config = dict(
    num_hidden_layers=10,
    hidden_size=160,
    n_experts=64,
    experts_per_token=3,
    d_expert=176,
    d_shared_expert=0,
    hidden_act='relu',
    moe_layers=[0, 1, 2, 3, 4, 5, 6, 7, 8, 9],
    router_score='softmax',
    normalize_top_k=True,
    routed_scale=1.73,
    balance_loss=0.000258,
    balance_bias=True,
    init_std_router=0.0326,
    lr_router=0.00129,
    num_attention_heads=5,
    num_key_value_heads=1,
    head_dim=32,
    vocab_size=8192,
    norm='layernorm',
    norm_place='pre',
    norm_eps=1e-06,
    positions='rope',
    rope_theta=1170.0,
    rope_fraction=1.0,
    qk_norm=True,
    attn_scale=0.177,
    tie_word_embeddings=False,
    parallel_block=False,
    init='normal',
    init_std_qkv=0.0542,
    init_std_o=0.0,
    init_std_up=0.0542,
    init_std_down=0.0,
    optimizer='soap_variant',
    learning_rate=0.00277,
    beta1=0.95,
    beta2=0.98,
    weight_decay=0.068,
    lr_head=0.00458,
    warmup_steps=60,
    schedule='wsd',
    decay_fraction=1.0,
    decay_shape='linear',
    final_lr_fraction=0.0,
    batch_tokens=[16384, 32768, 49152],
    max_seq_len=256,
    doc_mask=True,
    train_tokens=243800000,
    max_steps=7714,
    dataset='wikipedia_en',
)
Below are experts of layer 3 (counted from 0) of a mixture-of-experts language model. Rows are named router (the router's row for the expert) and show model dimensions 0-159. Each number is 500 + 25 x the weight over its row's rms, rounded and kept within 0 to 999. Numbers have three digits each.
After each expert's rows: "gets" lists some tokens that make up at least twice as much of what it gets as of all text. This comes from a sample of Wikipedia text that the model never trained on. Tokens count by the router's weight.

# expert 14
router:515504517510465486534513473498521526505469486496498547484466514452534533473507497523509527530513491471471490442517481517491468462515488475500479499516523508488470503487490508475450489477470545513505482522481540465476461514484496467498473557531484497528510500476520517468452515442535498480510489446514494490521525479491532497558516548493532514498501512570466538501519545476478458484504521539522511535528484526531512483488496505519489502475498499480509526517528506489527473483485513
gets: "-", " ", " -", "   ", " •", " Succeeded"

# expert 36
router:473529490517531500504457515538501540516531499508486520517490493481526488485491538447512492473452486531503498503538508519523525504475486473474502514478505492508480549554478520541491492462453470490462506492490496514476502514452515492456487537483538468516473507538503518517501487493512523478531534528510497539511521507471503457514537491520484504502504494471496512517494520526483472484487494514556523483559487497505521452502517473523446485480532448539482494527485510534500530441484544
gets: ".\n\n", "\n\n", "==\n", " |\n\n", " =\n\n", ")\n\n"

# expert 20
router:446511510483526485525468502540477534526513523491486498531498503551519521503547504502471475504501502480503498478504536506499466464501495483466507529517497479525562512489516510547496472483533463476486520478506513517469505471514528521509455508470485512491499513530525483511508504507436410484487509493529485467493522505479546508460482482520563531468489500484458522505467508517523509543485497493496498477427552478536501506471492509517527460490514492493509506492533512496496503481478534
gets: "ic", "ist", "end", " United", " Ed", "ent"

# expert 50
router:509468548508529512499526517503495526489507456511489522498509498488513499501501525505533501497512466499528508501466507503518526426556509506490508508481507453498491546497510456532529534514562461482482537478462474530544515477481474471514467476473530522489487487519487448488515537530512491516516475506506533521543497504509505503469467495473546505491557472504497514501489504468462555516495481480497498479475468503511474505490505440526477469493547512466503474508525470495473459485486534
gets: " T", " L", " t", " Ch", " St", " n"

# expert 25
router:502491518490483503510457510502445516496548443541489519454545502479518505544510522477446462508436540483514523501499500530506505486497462482514527447470506489506533503485483492510524483485486530530520507498506479472499479488511488552470493532498490516495495482474455527510508508458474533511452545507505484462539542487483531488474521512529504448481518489487529485506509478471535509477535508523482454539523504501494520463505524515484481524513505516505484468438496510465502513492518494
gets: " the", " The", "The", " a", " new", "the"

# expert 46
router:518486474448496525536508505548489496496480494491496490504495445542501529514505462509498489507531512532483531509497531512510502532487507539474451539439504457487527515503511502478488491472470490525471480511470558497521540470510492545517527479536502524526530521503463500506484479502505502472499512507476493470515533506453524482537489524486485489498478460494513494484536445493460523509515507496545451484465461527527457500501495531483491522507501547486489452477518471482525556506498466
gets: ",", "),", "op", "\",", ".,", ")"

# expert 0
router:514491446508519520514505484479523522484558500522485540482524456482487510516502504438508458452451509523526494495512530498490472532511468461475526489482523470462444516512506482465521542496505534505492511547532564522526476480497519516510535486481541512495511509497437463489496485475525468488465515529514480517479503488492491501518501541501502504518501449507483539502487516483529515496457487463523501515498468458507507477495486504463498508510531515475470479495525467540524461503468515
gets: " that", " he", " which", " He", " it", " who"

# expert 59
router:511497507469499490498508502504481520447513535431513479455470542481499465461499505498499540457476493472484493486527493520523520529482486465494488535517512487487508496548483478473529517500476517495537486450495529467485499467544509513546471521512471482463490506473510532529471450514484500541473514514543517466490484508525483508525491500541489477478503484508477504506510540495485520538496527509525521494467458469551466520523462541524543504522530498509477483530520482554525482503498526
gets: "in", "n", "ol", "m", "or", "r"

# expert 33
router:491561499511488519486453504509478533490468519486510507500470464509516466525532504503491517494498505497491492477530531516512479515513493537520517454514483517527554465546494470516477521472463489500539520521530482495452495454468494477502487510485490535476538546475525502479513464466480528493457581490498485547517504493499547519483513525508458495470479492469509483485465460524549500515486482534530522504460533514494475516459493500500507512492514475485517496434522507524502508473507494
gets: "al", "ation", "ary", "ing", "ent", "ity"

# expert 12
router:461476538476495479502524529507526469524492473553537471485501456461482495486478528489526516499495474522495502506506510483474459533497499507512449544499517505504477502507480501537517539506465492497503471530517512514540515474515510473499543480524558457466480521467494525544505556519508489480522522527479491519506507524482476466521508521502460469461471485476501488432456498536465472507524544494503495472493529501456481515475532523518484491538494507496504506500510518491534540517537458
gets: ")", "\"", "0", "5", "6", "4"

# expert 2
router:471558491482471510518497524475506474477539460513506497509506450542529486505501471458520473477482547490507452575485473486512459520510461520503499483501496523540481540518506519523498542482532532526522494494533443501484503474508521527506498504516448498500491509482477505508452485512520507494525489535467514500487528499529459456482505512479539502502493453517463500445511519494527519541503538495491512525449505528468517513477521459488513552488493530498487494494499500464520515487486499
gets: "2", " two", "0", "1", " all", "3"

# expert 28
router:524488444485440508464498477489505535423499536487516502560515571506477455497490471509515496463496534479503508513529459478509480500494475545509529477476532516507498516523521465503508476526455512494477535511527508516460507465535490479500556489498539521463527486474491481527498488477506522523520504535520492495436504475456506491490510489519523510482484545492537500511487503526508485511505542489493486516513497510509513509516485543532507474518487487523459469503466470511513497460510489
gets: " May", " October", " January", " July", " August", " September"

# expert 43
router:509451506542502465495478534494512482542503445476475475522486460520476534501482517519502494519511546539491509550516494479497490512488533506535514529512475511483477535474502489463517514464520516536482503526495485461480504510465527527485502537482487501478502508481525450506513454514471502505455537439457525536495480453501495524472520514500503526496517535519510506462518491523506503476503494481521464502501530492497483497553462497520511458498499518454541536514520459541524510509456463
gets: "te", "ing", "w", "ge", "he", "ie"

# expert 6
router:509501489483476501500497489540487447517535527525495513454469523533549455517494495471496518542499493493484482515496518510499521504498535441486497479464515494492487513530503483509506479502497475515552506511418517493498512502467488490483511539543540472532475514494468522502454499518531490494554461510486498475475434485497509505439517460538498524478481520489519472453494508536490533501518535534481459513508499460531531518504505496532456508499510490505503451485511525511477514478503491
gets: " of", " in", " on", " at", " from", " by"